Below are experts of layer 5 (counted from 0) of a mixture-of-experts language model. Rows are named router (the router's row for the expert), gate (a neuron's input weights, with its number), up (a neuron's input weights, with its number), down (a neuron's output weights, with its number) and show model dimensions 0-95. Each number is 50 + 12 x the weight over its row's rms, rounded and kept within 0 to 99.
Before each expert's rows: "comes before" lists some tokens at least twice as common just after its tokens as in all text; "comes after" lists some tokens at least twice as common just before its tokens as in all text. This comes from a sample of Wikipedia text that the model never trained on. Tokens count by the router's weight.

# expert 51
comes before: " ", " —", " +", " −", " —;", " list"
comes after: "0", ")", "1", "2", "3", "4"
router:65 38 34 56 47 48 39 44 64 38 66 38 36 34 57 50 57 38 58 44 54 40 51 57 45 47 43 43 33 66 66 43 40 52 55 68 42 50 36 41 48 52 40 69 34 63 45 59 78 68 46 67 69 64 56 70 34 66 47 66 43 23 49 66 34 58 60 55 37 56 61 54 48 34 50 48 46 49 54 53 58 69 27 69 46 34 65 51 60 44 51 55 42 40 81 38
gate0:36 53 46 44 70 57 42 40 46 39 40 34 48 50 43 56 18 45 60 53 54 63 47 58 72 66 64 67 55 69 44 50 45 29 49 64 41 30 39 49 56 41 65 47 50 38 58 75 41 30 46 58 57 61 56 33 54 33 44 59 57 46 77 21 19 54 52 59 47 36 63 54 57 40 54 57 48 51 64 59 51 64 42 61 47 46 38 49 35 54 45 59 57 78 50 37
up0:57 46 50 46 56 39 39 58 60 60 48 41 48 27 52 40 48 39 57 49 34 37 48 43 64 52 59 48 64 66 49 49 63 63 60 34 55 69 54 63 40 43 30 53 47 48 51 20 46 53 56 31 67 46 50 58 34 21 44 50 45 50 21 56 74 35 63 57 55 27 37 72 71 58 68 46 60 65 63 42 38 57 66 56 60 37 44 46 50 62 48 41 63 26 63 43
down0:46 25 52 64 45 45 32 37 65 61 37 43 58 57 38 50 44 52 45 32 46 62 67 61 62 51 56 69 37 55 58 74 50 56 44 34 49 36 59 75 64 48 45 68 42 37 50 60 38 33 40 62 49 27 52 49 25 47 53 51 61 61 26 58 59 44 52 31 57 54 51 52 54 56 70 63 32 54 50 55 44 61 56 63 18 67 52 38 52 60 70 52 70 52 62 40

# expert 16
comes before: "0", "1", "201", "200", "2", "3"
comes after: " |", "|", ";", " in", " September", " October"
router:43 57 54 60 40 78 52 51 54 61 50 51 51 29 47 46 42 49 47 42 48 61 72 37 54 37 21 40 28 61 61 49 53 34 54 64 62 52 46 60 56 52 30 42 36 65 30 34 50 50 53 58 78 64 52 64 43 52 62 81 45 39 80 75 34 63 49 47 39 51 70 57 39 37 56 51 52 34 43 44 45 73 37 52 48 56 56 50 45 31 50 51 39 49 59 46
gate0:39 38 26 45 51 56 43 59 75 59 51 50 48 49 66 44 61 39 35 28 53 56 45 43 53 43 53 67 62 72 58 47 55 30 43 34 41 42 58 43 38 52 35 58 44 59 64 54 63 20 46 46 33 56 55 42 41 67 40 65 48 35 56 65 69 63 48 55 60 46 51 88 52 62 61 53 34 39 21 54 51 32 44 56 56 66 39 57 50 31 53 55 43 43 38 44
up0:50 40 69 47 43 44 64 34 42 46 54 53 42 47 54 58 25 34 69 46 56 53 92 65 77 52 44 37 42 41 39 47 49 62 62 42 61 48 58 34 27 55 36 67 45 50 60 48 49 49 77 60 44 56 59 42 49 34 35 32 39 56 65 58 48 52 51 41 58 65 62 44 32 65 32 45 52 32 61 44 50 44 57 40 48 36 49 51 77 35 55 51 31 55 51 55
down0:51 39 41 20 54 41 59 53 55 47 47 45 40 52 58 55 59 42 16 53 28 43 59 37 59 48 71 39 53 52 44 58 51 46 73 43 47 24 22 34 55 54 59 60 44 39 57 37 43 70 25 58 61 68 37 54 65 59 45 60 60 53 78 57 69 53 58 53 47 52 61 63 61 46 38 47 43 62 51 54 46 57 57 59 65 49 55 55 46 59 32 32 37 36 72 50

# expert 57
comes before: "0", "8", "9", "5", "6", "3"
comes after: " ", " (", "–", "′", ".", "°"
router:47 51 43 43 31 68 45 59 55 50 47 34 54 52 60 67 35 45 47 48 41 41 72 44 49 51 35 51 36 73 44 34 45 52 29 62 37 58 38 44 58 30 32 49 64 55 63 52 67 78 33 53 53 57 87 64 53 47 45 67 47 43 61 65 36 48 59 49 26 39 72 70 61 61 51 27 44 45 57 45 55 44 50 57 49 41 44 48 67 47 55 64 35 46 59 36
gate0:67 58 39 44 57 40 40 46 35 30 62 71 53 60 47 31 62 63 55 59 60 62 74 41 71 39 57 59 30 46 54 66 35 49 44 53 37 39 44 49 68 34 35 41 47 41 65 10 45 55 35 56 55 59 37 58 42 67 50 43 61 36 50 61 69 51 61 45 45 52 40 58 47 30 53 39 34 49 57 30 56 62 61 30 54 65 50 64 60 66 55 65 44 52 58 45
up0:35 39 59 50 31 50 53 55 54 56 28 36 46 61 71 38 38 62 51 40 43 59 48 55 47 61 59 52 45 33 55 51 54 29 54 77 32 47 56 54 60 49 42 51 57 39 61 58 45 22 41 62 53 42 47 57 49 27 65 26 46 65 47 60 41 29 46 50 41 50 66 56 48 70 68 57 58 15 35 57 39 62 53 52 51 61 74 65 49 63 54 51 30 72 45 56
down0:39 72 51 39 47 52 38 45 51 42 69 57 44 40 54 36 27 63 60 14 46 50 27 55 54 62 55 46 33 27 54 43 58 73 47 47 47 47 62 76 55 56 53 61 28 39 34 44 53 45 47 61 60 48 43 38 49 22 60 35 54 62 46 70 46 45 61 40 55 61 42 53 46 53 46 50 59 40 47 59 70 60 63 41 79 41 59 70 32 44 43 40 50 43 62 55

# expert 17
comes before: " ", " |", " -", "in", "er", "al"
comes after: " C", " B", " P", " F", "0", " f"
router:42 42 36 60 50 52 45 41 44 38 53 32 37 34 59 56 39 52 67 48 56 56 71 51 60 39 37 47 30 55 39 43 45 34 66 67 47 52 33 34 49 51 69 70 56 97 51 47 50 61 46 47 55 64 57 83 34 62 51 62 53 50 43 66 42 46 47 26 44 63 47 56 52 44 50 42 44 24 36 58 49 60 58 67 68 55 38 50 60 45 35 59 50 51 59 42
gate1:34 45 56 50 44 39 33 33 56 42 49 53 35 34 55 58 37 63 56 51 46 55 63 61 58 40 20 56 34 57 59 77 49 53 55 48 28 41 62 32 66 46 47 57 36 52 56 55 50 56 52 63 49 50 51 56 42 54 53 47 51 32 48 44 56 17 29 50 78 54 65 37 61 51 48 60 55 27 41 42 60 53 51 65 51 65 29 30 59 72 47 63 37 46 79 46
up1:41 69 41 40 81 44 55 43 49 41 63 43 17 64 50 38 33 51 48 61 42 25 52 40 41 61 64 64 48 39 30 31 76 51 45 43 44 53 67 33 34 63 38 45 37 54 39 56 57 52 32 44 38 34 43 34 35 54 41 47 57 62 71 52 60 56 51 73 64 56 49 58 52 66 62 40 52 45 78 56 55 61 54 52 59 35 51 54 53 52 61 33 60 52 51 58
down1:48 55 43 62 47 48 39 29 51 51 48 57 52 45 55 61 31 55 53 51 67 36 35 26 67 62 42 65 71 67 73 37 59 33 58 55 47 46 59 41 26 51 52 59 41 65 46 42 44 61 53 52 41 46 54 24 31 52 47 70 78 64 52 50 57 54 58 54 47 55 32 45 59 47 46 64 63 46 46 31 56 65 46 52 47 16 43 41 53 49 43 33 84 52 57 56

# expert 10
comes before: " ", " —", " \"", " +", " list", " T"
comes after: " |\n", ")", "0", "1", "2", "\n"
router:64 49 43 36 34 49 22 46 44 42 68 35 39 39 61 47 62 43 59 63 72 58 32 54 68 52 48 55 47 71 37 53 39 47 55 63 49 50 33 44 42 50 23 63 30 53 51 58 68 56 48 68 77 65 51 63 43 75 38 70 46 33 50 61 39 43 51 42 42 55 57 64 54 33 49 53 55 41 59 51 55 57 34 66 42 46 55 58 52 36 46 61 46 46 81 32
gate0:38 48 30 49 58 30 36 39 67 76 45 35 35 61 57 81 69 59 50 54 64 45 55 59 40 26 54 41 81 44 58 69 38 51 27 39 65 46 57 26 56 49 64 56 37 55 48 42 42 62 37 47 52 63 55 42 45 54 45 57 44 66 41 53 50 55 44 56 42 51 55 76 57 22 48 53 53 38 53 40 42 59 40 40 49 41 67 44 55 68 44 46 62 66 61 46
up0:57 44 69 41 59 55 35 50 33 28 59 55 49 28 19 32 25 38 70 63 37 58 34 43 63 66 54 60 37 53 59 44 60 60 68 49 39 62 44 58 50 53 49 47 79 41 47 56 58 62 55 53 54 42 44 49 51 47 61 36 51 41 59 53 51 66 55 55 57 65 36 41 45 79 58 40 51 59 42 49 59 26 38 75 49 50 34 47 44 47 57 69 31 33 43 51
down0:64 41 50 54 41 44 40 77 51 53 46 41 66 36 57 27 17 39 62 50 43 43 59 48 30 39 43 48 60 49 49 31 58 35 33 55 44 47 49 67 19 43 31 45 54 38 26 40 63 54 67 65 52 53 53 61 53 58 66 59 68 54 59 47 53 70 57 57 38 49 49 49 35 54 47 26 61 61 50 54 56 67 50 66 67 47 54 84 47 57 47 51 51 55 35 51

# expert 77
comes before: " |", "–", ",", ")", ")\n", ";"
comes after: "201", "200", " ", "202", "199", "198"
router:56 56 38 54 51 59 33 49 48 44 52 42 47 44 50 69 49 36 50 52 47 26 55 22 43 48 48 52 60 73 32 57 48 53 38 53 45 42 35 42 71 41 60 54 46 62 49 45 58 78 32 59 53 50 64 58 40 77 54 61 48 26 59 64 41 55 56 51 28 49 66 75 45 24 52 59 50 14 47 34 53 61 51 48 43 50 64 45 60 32 46 46 48 49 55 29
gate1:40 51 32 54 33 63 26 77 41 59 50 36 43 59 50 50 54 27 51 37 62 54 22 40 70 51 35 58 59 54 45 52 64 47 55 60 57 61 48 37 57 34 52 55 43 59 58 52 40 76 43 35 52 52 79 50 43 53 42 37 24 45 53 54 39 48 47 56 36 42 49 46 51 43 68 55 33 41 61 47 38 86 62 42 39 47 51 57 38 45 63 45 48 70 70 61
up1:33 62 42 49 49 46 30 64 47 48 61 48 43 65 32 59 67 27 52 24 53 38 38 34 56 46 63 54 40 46 53 52 60 68 60 39 40 52 58 32 59 49 47 43 60 67 47 68 49 58 62 37 37 60 63 53 60 58 50 26 26 39 43 72 55 51 57 66 54 59 52 51 54 27 51 36 42 48 79 41 64 76 38 53 52 65 52 26 45 49 72 48 57 56 55 38
down1:25 35 45 52 58 49 50 31 61 53 20 40 74 65 52 66 59 47 70 42 46 50 69 40 65 52 56 38 62 58 44 55 55 52 28 58 45 65 38 46 58 51 61 37 53 46 45 46 34 55 59 43 40 37 70 50 56 61 39 57 62 49 25 50 46 53 38 39 45 65 60 69 29 24 72 45 45 42 57 22 44 46 37 54 53 43 65 45 54 50 70 49 59 49 48 28

# expert 56
comes before: " ", " —", " +", " −", " list", " L"
comes after: "0", ")", "1", "2", "3", "4"
router:71 52 34 50 44 47 27 36 59 41 71 43 31 46 50 54 50 41 52 59 69 49 45 51 48 50 35 51 38 79 56 60 43 51 62 71 47 53 36 42 48 37 42 70 37 56 52 70 80 61 50 63 63 65 44 73 32 65 48 56 47 36 47 61 33 51 47 46 26 58 54 59 46 25 47 48 53 49 59 55 52 62 26 51 46 53 59 52 40 48 49 61 47 38 82 38
gate0:63 65 48 29 51 56 40 61 43 51 36 74 40 44 34 62 37 50 39 45 56 34 54 52 68 63 50 35 27 35 60 43 49 55 50 60 37 33 46 65 68 40 56 30 62 40 39 48 40 55 71 41 40 56 45 57 44 41 38 42 44 54 66 61 40 67 55 49 35 59 62 37 34 64 62 72 66 31 31 44 39 65 53 52 42 36 32 58 73 50 49 39 42 49 71 35
up0:63 59 32 28 45 58 50 53 44 43 34 65 33 35 38 51 41 44 34 36 42 34 46 36 49 61 45 34 42 10 52 61 24 64 44 62 43 54 55 61 67 50 74 30 47 49 49 54 52 58 44 37 59 63 41 56 56 34 48 41 58 42 67 54 51 69 42 33 38 60 55 56 47 51 66 63 68 47 50 40 69 69 47 48 55 50 33 49 63 45 49 28 43 54 69 42
down0:64 33 50 55 30 43 31 53 39 46 54 32 71 51 52 43 80 54 54 71 53 57 50 62 53 46 40 53 41 55 53 39 67 72 54 58 53 62 64 53 29 47 47 52 49 72 36 52 49 19 48 37 37 65 39 27 65 30 37 56 35 57 50 59 49 38 69 56 62 40 38 43 50 55 64 44 59 53 48 58 52 54 44 29 29 59 52 69 54 38 61 46 32 39 32 57

# expert 78
comes before: " |", ".", ",", "–", "%", " |\n"
comes after: " ", ".", "–", " (", "°", "′"
router:41 43 21 46 43 51 52 51 46 40 50 41 55 53 50 68 51 39 51 46 43 47 68 36 44 50 58 68 54 62 43 49 50 27 41 70 33 44 46 55 40 39 32 63 47 62 67 47 49 72 41 49 49 57 87 86 46 60 45 71 47 43 84 47 47 46 55 40 30 47 73 65 48 60 42 47 38 37 60 34 59 49 49 61 52 34 37 39 54 46 46 53 44 52 54 33
gate1:49 50 45 42 50 56 49 72 54 56 49 59 68 60 46 29 55 58 59 52 64 38 57 34 43 42 73 44 74 61 51 30 59 35 49 69 22 35 56 32 46 46 39 63 40 67 37 49 31 57 53 59 47 56 61 47 42 47 31 80 38 53 76 61 44 40 59 36 38 49 38 45 49 77 43 47 43 47 33 54 67 45 49 33 46 57 58 40 45 70 29 55 60 56 54 52
up1:31 60 51 36 38 61 48 56 19 58 67 60 56 57 48 76 58 71 40 55 47 60 36 57 54 52 42 38 40 51 69 61 54 46 50 58 56 71 70 58 57 42 39 68 28 58 37 42 55 67 54 41 63 41 47 44 23 42 56 46 42 47 60 65 40 55 37 58 62 29 43 61 40 54 59 49 49 38 83 52 39 46 65 50 52 44 60 61 51 42 48 33 48 29 29 60
down1:50 57 42 74 64 33 55 41 59 53 47 43 20 48 45 54 59 45 50 51 53 58 40 79 49 63 57 53 43 42 67 38 62 43 45 32 54 55 57 48 65 53 31 62 54 60 61 38 41 66 27 61 45 38 53 51 34 62 64 45 55 50 45 70 58 39 45 50 59 46 43 52 49 55 38 70 53 47 52 56 34 48 44 31 86 30 48 51 42 72 41 41 14 46 51 41

# expert 29
comes before: "ing", " to", "ed", " of", "s", "ers"
comes after: " to", " the", " a", " and", " was", "'s"
router:59 46 33 49 56 47 53 40 58 43 72 29 58 13 49 38 22 51 79 46 46 49 51 42 35 56 48 63 47 51 42 46 48 35 47 58 24 36 53 52 73 51 49 57 41 64 46 64 47 71 41 57 68 58 62 61 52 56 41 58 62 45 42 70 42 48 61 45 32 51 58 76 47 41 34 50 58 38 51 53 36 79 35 48 65 43 66 62 52 49 55 53 41 39 49 46
gate0:64 52 31 61 59 41 47 43 75 58 56 41 56 42 66 17 43 49 64 67 68 54 51 34 43 55 43 70 56 62 42 41 47 14 51 32 58 51 41 45 56 39 48 59 62 44 58 44 53 49 55 50 66 63 42 43 31 57 51 47 75 50 34 55 31 62 53 54 52 38 46 40 26 31 56 50 30 59 40 67 68 73 48 53 65 47 57 60 61 50 47 48 60 36 46 62
up0:53 37 43 52 46 55 54 51 35 40 44 52 36 51 39 58 33 48 55 66 52 46 48 59 50 26 57 47 43 57 50 75 65 44 41 76 43 55 62 39 23 73 55 41 55 40 53 55 34 60 39 53 43 52 83 57 63 34 58 30 33 56 61 65 45 37 54 40 49 46 51 74 34 49 69 39 59 42 65 45 48 37 53 51 29 52 53 55 53 40 55 43 16 51 69 65
down0:34 56 40 39 67 51 48 62 64 55 44 40 45 56 43 56 50 46 57 49 58 68 47 37 37 39 34 45 40 48 31 38 59 65 58 32 52 47 45 33 34 40 35 51 75 73 52 42 33 55 53 46 44 47 46 47 51 46 69 73 33 54 65 47 52 64 55 59 68 60 34 39 37 55 34 48 60 68 34 49 80 28 47 67 44 45 34 56 45 43 77 76 52 45 57 48

# expert 44
comes before: " of", "s", " and", "\n", " for", " in"
comes after: " the", " a", " The", "The", "'s", " his"
router:40 40 38 31 65 89 33 47 58 51 63 43 38 33 64 39 43 43 61 38 59 33 54 41 48 51 54 65 41 46 66 42 53 34 40 51 53 47 53 35 45 46 45 45 40 63 52 52 56 73 42 74 76 48 61 76 37 44 34 63 53 49 63 65 38 61 66 47 21 53 64 57 65 57 54 51 61 33 48 59 45 61 39 68 54 38 65 54 40 44 44 63 53 49 43 58
gate0:53 61 44 51 77 72 36 62 65 43 43 32 43 43 56 60 49 48 64 37 59 43 37 58 57 61 66 48 33 43 39 58 22 46 53 58 41 62 58 43 39 67 57 45 40 64 50 54 71 65 32 55 56 46 53 77 50 41 66 63 44 54 44 66 39 46 41 57 34 53 76 63 65 54 46 45 69 35 41 29 43 52 61 59 51 39 53 36 45 57 59 68 46 41 20 58
up0:53 57 26 63 66 55 57 33 50 42 60 48 50 59 55 55 58 34 56 28 50 35 46 46 61 54 70 35 49 37 46 64 37 55 36 59 42 55 69 28 45 65 43 41 50 51 41 54 77 60 44 45 50 61 65 53 50 36 57 34 54 53 59 52 22 34 48 71 44 58 63 63 49 51 43 34 69 39 58 22 40 42 64 46 55 59 47 39 31 30 59 57 61 58 22 46
down0:54 66 26 69 41 31 40 61 51 64 43 67 57 56 31 40 46 38 52 56 50 42 45 41 59 37 58 45 58 48 32 34 46 74 44 48 41 53 44 72 50 30 56 44 56 27 43 68 68 31 71 27 56 61 52 64 57 39 61 44 42 44 47 41 48 65 40 49 57 60 61 35 70 56 66 54 28 75 45 64 40 39 30 55 51 58 48 51 49 45 42 49 59 68 40 34

# expert 52
comes before: ",", " |", "–", ".", ")", ")\n"
comes after: " ", "200", "201", ".", "199", "202"
router:61 42 35 41 45 63 43 48 52 48 59 32 47 41 49 70 45 58 49 32 49 52 68 48 54 41 31 55 51 70 42 53 40 45 42 65 30 48 31 45 63 33 60 64 43 54 55 58 60 57 34 46 60 58 83 76 48 62 55 67 51 34 75 74 37 58 50 56 31 45 72 76 42 58 46 41 30 39 67 30 50 40 53 57 52 54 40 58 42 56 47 61 40 54 54 39
gate1:69 50 37 69 64 58 69 44 32 59 45 51 53 26 50 49 58 76 61 54 39 32 59 68 44 68 52 39 41 66 50 40 45 59 59 75 42 48 57 44 52 49 27 74 36 49 73 35 53 56 36 60 53 63 51 59 28 57 59 57 34 67 49 51 42 49 60 63 38 63 41 38 55 49 39 29 69 55 69 59 45 42 43 38 29 49 57 52 41 43 42 58 38 56 37 54
up1:68 51 31 44 39 40 40 64 52 56 40 60 38 43 50 63 54 53 62 37 46 40 64 64 60 45 61 42 54 68 56 59 42 66 54 47 39 61 63 54 55 53 70 44 53 65 49 47 47 63 53 55 32 49 71 39 60 49 46 35 51 38 41 48 51 20 68 65 55 56 56 70 53 36 34 41 31 55 40 73 93 44 70 45 55 32 43 28 43 61 38 41 48 41 52 44
down1:64 26 68 47 50 22 42 49 45 52 45 46 36 42 38 42 42 60 67 62 38 54 68 52 55 35 48 57 36 51 45 46 57 46 45 67 49 65 55 50 37 62 77 45 57 52 64 66 54 66 28 44 43 45 46 43 62 46 61 54 41 32 56 61 50 39 45 24 39 47 60 77 40 25 52 47 30 53 55 21 53 57 79 47 44 60 65 34 51 55 51 36 41 52 60 49

# expert 14
comes before: "201", "200", "1", "202", "199", "2"
comes after: " |", "|", ",", " in", ";", ":"
router:45 57 51 55 26 65 47 58 64 47 55 57 37 42 45 46 40 34 50 43 59 40 62 29 52 44 32 59 24 50 49 49 45 26 45 49 60 31 35 63 48 49 58 42 46 83 35 53 54 53 47 46 74 72 60 69 50 80 47 71 61 43 69 58 36 48 37 43 36 34 54 65 40 42 37 35 54 38 56 45 48 68 32 53 62 51 57 53 51 32 47 55 38 59 62 47
gate0:46 59 48 66 64 38 42 49 54 50 54 43 57 51 65 40 23 67 46 42 43 54 36 52 52 53 66 50 56 36 52 60 63 44 63 58 35 26 52 37 50 38 51 51 58 61 45 59 42 39 46 32 35 58 38 55 37 27 46 69 34 45 53 43 45 81 53 57 62 38 84 61 53 73 34 47 41 51 50 39 76 62 39 40 47 59 47 61 51 31 38 52 76 55 62 65
up0:64 38 32 52 52 30 41 56 65 43 41 44 25 35 33 67 75 38 53 39 61 46 50 39 49 39 51 68 53 49 41 48 41 35 47 40 59 52 64 50 55 52 36 46 73 71 71 40 64 46 55 69 54 29 64 41 47 50 49 33 57 36 35 32 53 47 58 53 52 44 43 39 49 61 65 17 65 61 47 60 48 49 65 40 57 46 67 43 53 66 30 53 64 51 46 32
down0:52 55 42 50 41 49 63 36 40 38 67 53 70 49 60 50 51 47 54 44 35 55 51 40 67 57 75 56 44 56 55 42 59 43 40 66 37 55 58 24 55 09 46 58 47 69 62 62 56 47 59 57 56 28 58 84 36 34 25 52 40 42 52 58 51 69 45 44 60 43 53 35 70 48 49 49 55 55 33 54 31 58 56 62 45 45 46 72 41 57 35 34 50 47 51 34

# expert 46
comes before: " of", " ", ":", "\n", "'s", "==\n"
comes after: "-", " the", " |", "|", ":", " of"
router:45 35 53 41 51 44 38 56 38 34 50 29 46 31 72 43 44 56 57 39 58 32 37 35 49 55 58 44 38 48 51 41 53 62 53 75 55 34 42 48 54 38 42 47 26 63 30 38 58 70 18 69 88 48 57 74 45 57 35 63 49 52 62 57 41 53 47 66 41 51 65 59 65 64 57 46 48 54 57 62 42 61 40 63 64 42 50 48 66 39 48 64 48 53 55 51
gate0:31 52 30 30 21 42 32 47 59 56 59 41 46 49 49 48 57 33 34 51 34 78 36 41 64 36 50 44 60 52 52 43 61 36 54 65 47 66 56 53 50 55 54 63 54 50 49 69 56 34 45 53 72 57 25 57 52 57 56 70 50 51 48 59 50 63 51 55 59 39 72 38 45 51 45 35 54 54 45 44 35 71 72 58 45 55 47 66 75 46 75 30 45 61 67 51
up0:43 27 64 47 57 34 60 50 40 59 38 35 51 28 42 38 68 31 60 50 39 31 29 52 53 41 49 62 72 45 40 62 64 52 50 78 53 55 60 63 47 27 68 58 52 62 42 62 48 55 57 31 38 66 53 51 38 67 53 36 60 54 50 23 42 41 44 58 54 66 53 50 47 61 36 26 60 57 37 61 38 41 39 50 49 41 65 50 56 48 61 70 57 53 59 73
down0:34 37 35 59 33 47 53 45 40 68 38 46 56 47 35 48 67 40 27 53 52 41 38 59 50 47 52 53 43 65 36 35 45 35 46 38 24 29 62 43 57 43 47 51 45 58 57 44 63 37 66 56 44 51 60 45 48 73 47 60 61 59 49 55 37 62 73 52 56 40 44 49 48 51 69 65 57 53 50 50 41 72 74 71 30 70 29 34 71 72 61 58 49 50 33 45

# expert 54
comes before: " to", " in", " by", " a", " the", " as"
comes after: " was", " is", " he", " were", " He", " to"
router:69 46 38 64 31 52 45 41 48 33 57 42 54 43 47 47 53 45 57 47 74 52 70 28 36 54 30 46 52 55 48 52 58 53 59 76 35 32 46 41 47 48 35 56 41 70 54 61 55 50 29 38 62 66 58 53 29 77 52 58 64 42 52 64 30 61 47 59 49 35 58 68 29 52 39 64 39 42 44 47 39 59 49 62 48 52 66 47 71 45 49 59 52 47 60 14
gate0:62 44 62 49 44 55 47 62 58 22 28 44 66 27 49 43 50 53 53 41 64 46 55 42 33 55 62 58 51 70 45 62 56 34 76 52 54 43 29 54 50 47 36 51 43 64 61 32 35 46 59 62 74 56 68 55 51 42 57 64 49 44 40 45 53 58 30 38 56 35 34 46 59 61 39 72 46 33 46 41 23 44 51 69 55 70 54 44 63 41 63 77 46 39 55 44
up0:69 60 41 41 40 52 61 35 40 34 34 42 43 64 55 54 67 38 43 78 49 49 45 48 56 40 43 61 61 53 34 29 59 48 46 45 52 46 66 37 65 36 73 74 77 47 74 56 53 51 61 68 45 43 56 67 34 46 32 46 52 45 48 47 57 49 63 28 64 53 40 39 20 33 41 46 45 30 39 47 54 53 56 40 49 55 42 43 29 65 38 48 61 53 36 57
down0:45 70 61 52 61 35 39 37 57 51 47 35 53 50 43 54 49 42 47 58 47 51 45 61 56 41 58 57 54 50 80 66 34 33 36 60 59 60 47 63 37 57 53 40 42 60 15 52 34 49 43 64 68 65 68 50 27 53 61 57 67 57 51 53 46 28 52 61 39 45 46 50 39 46 53 23 51 52 67 83 38 60 40 42 39 41 42 41 70 51 37 75 56 35 46 49

# expert 18
comes before: "201", "200", "1", "0", "202", "2"
comes after: " |", "|", ";", ",", " in", ":"
router:46 46 51 48 37 71 54 59 53 45 46 56 27 30 49 60 45 29 52 48 54 40 64 33 54 50 29 56 22 56 54 51 53 36 51 47 54 37 34 70 53 61 52 43 49 76 35 54 59 58 50 53 82 72 58 60 45 74 51 63 47 47 76 71 38 60 37 48 32 35 63 56 53 34 49 40 56 39 46 38 42 73 37 52 59 51 54 57 42 31 41 52 35 59 53 49
gate0:50 52 46 45 52 68 55 35 54 62 73 33 48 28 52 69 60 44 30 46 76 39 29 56 47 46 69 46 46 50 33 61 48 67 47 21 60 39 47 55 46 54 53 52 52 29 72 51 70 43 48 46 47 42 39 47 46 40 53 24 63 37 60 58 67 49 41 37 55 46 78 64 49 44 30 70 43 42 54 48 45 35 63 52 64 52 66 64 58 51 47 45 66 65 45 64
up0:21 54 46 53 76 63 35 53 69 50 49 58 73 50 42 38 68 48 45 81 56 60 39 38 56 45 50 56 48 47 41 45 42 63 19 66 55 49 52 32 39 51 51 56 63 58 56 53 54 47 45 44 51 52 56 51 64 52 44 35 52 35 47 48 66 32 45 54 58 50 73 30 48 49 55 52 54 41 26 51 76 31 63 59 42 66 31 36 57 77 48 42 59 57 63 55
down0:66 44 58 60 30 55 22 56 63 28 57 31 65 44 54 61 53 57 48 21 34 45 52 50 37 53 40 46 48 46 31 67 55 49 57 55 57 68 48 66 61 54 69 42 38 40 49 63 25 66 49 22 54 42 54 33 41 64 53 36 48 57 46 79 51 45 56 52 37 65 50 62 42 50 45 52 44 56 70 54 62 38 27 55 52 76 51 52 54 46 46 63 62 41 65 48

# expert 9
comes before: "0", "3", "6", "2", "4", "5"
comes after: " ", " (", "–", "-", "|", "=="
router:50 41 48 51 34 62 46 60 47 41 38 37 45 54 62 56 50 48 49 45 65 54 61 35 61 49 24 41 30 75 41 26 54 54 37 72 44 30 48 42 45 45 47 54 51 44 51 43 94 74 35 55 60 52 65 52 44 62 31 75 41 59 59 62 31 53 40 41 36 36 63 70 38 59 58 36 49 55 41 43 45 55 60 57 63 45 50 57 61 49 69 52 40 48 55 38
gate0:53 16 67 18 48 41 39 62 48 36 45 53 36 28 76 55 34 41 49 51 68 55 44 41 51 66 40 28 42 57 63 69 51 54 42 50 46 55 61 49 55 34 52 38 64 49 45 61 57 55 44 30 53 57 47 56 55 62 60 66 65 50 52 47 56 43 58 47 28 55 40 40 65 71 82 46 37 55 65 37 61 74 38 51 51 54 45 45 47 52 65 40 44 45 64 60
up0:66 53 49 67 67 48 58 57 66 48 47 36 68 41 40 54 53 49 56 59 43 41 54 63 57 60 41 55 41 45 36 34 53 25 47 41 54 30 68 64 70 59 48 55 23 32 46 54 35 63 80 51 45 45 35 39 35 46 47 63 42 37 38 64 53 42 54 56 67 49 48 69 59 40 54 61 49 36 66 58 29 34 47 49 70 47 83 51 62 41 36 50 64 42 52 62
down0:61 65 47 60 60 35 52 47 46 57 69 67 59 62 42 75 51 49 42 50 50 60 54 66 59 63 50 64 41 53 39 47 47 46 45 29 58 39 48 48 42 55 66 25 38 51 42 62 40 51 55 60 56 55 34 64 71 54 63 41 48 37 46 36 43 69 33 33 31 65 19 47 36 62 36 39 67 30 24 50 57 54 38 64 56 33 46 47 51 62 53 63 40 43 71 37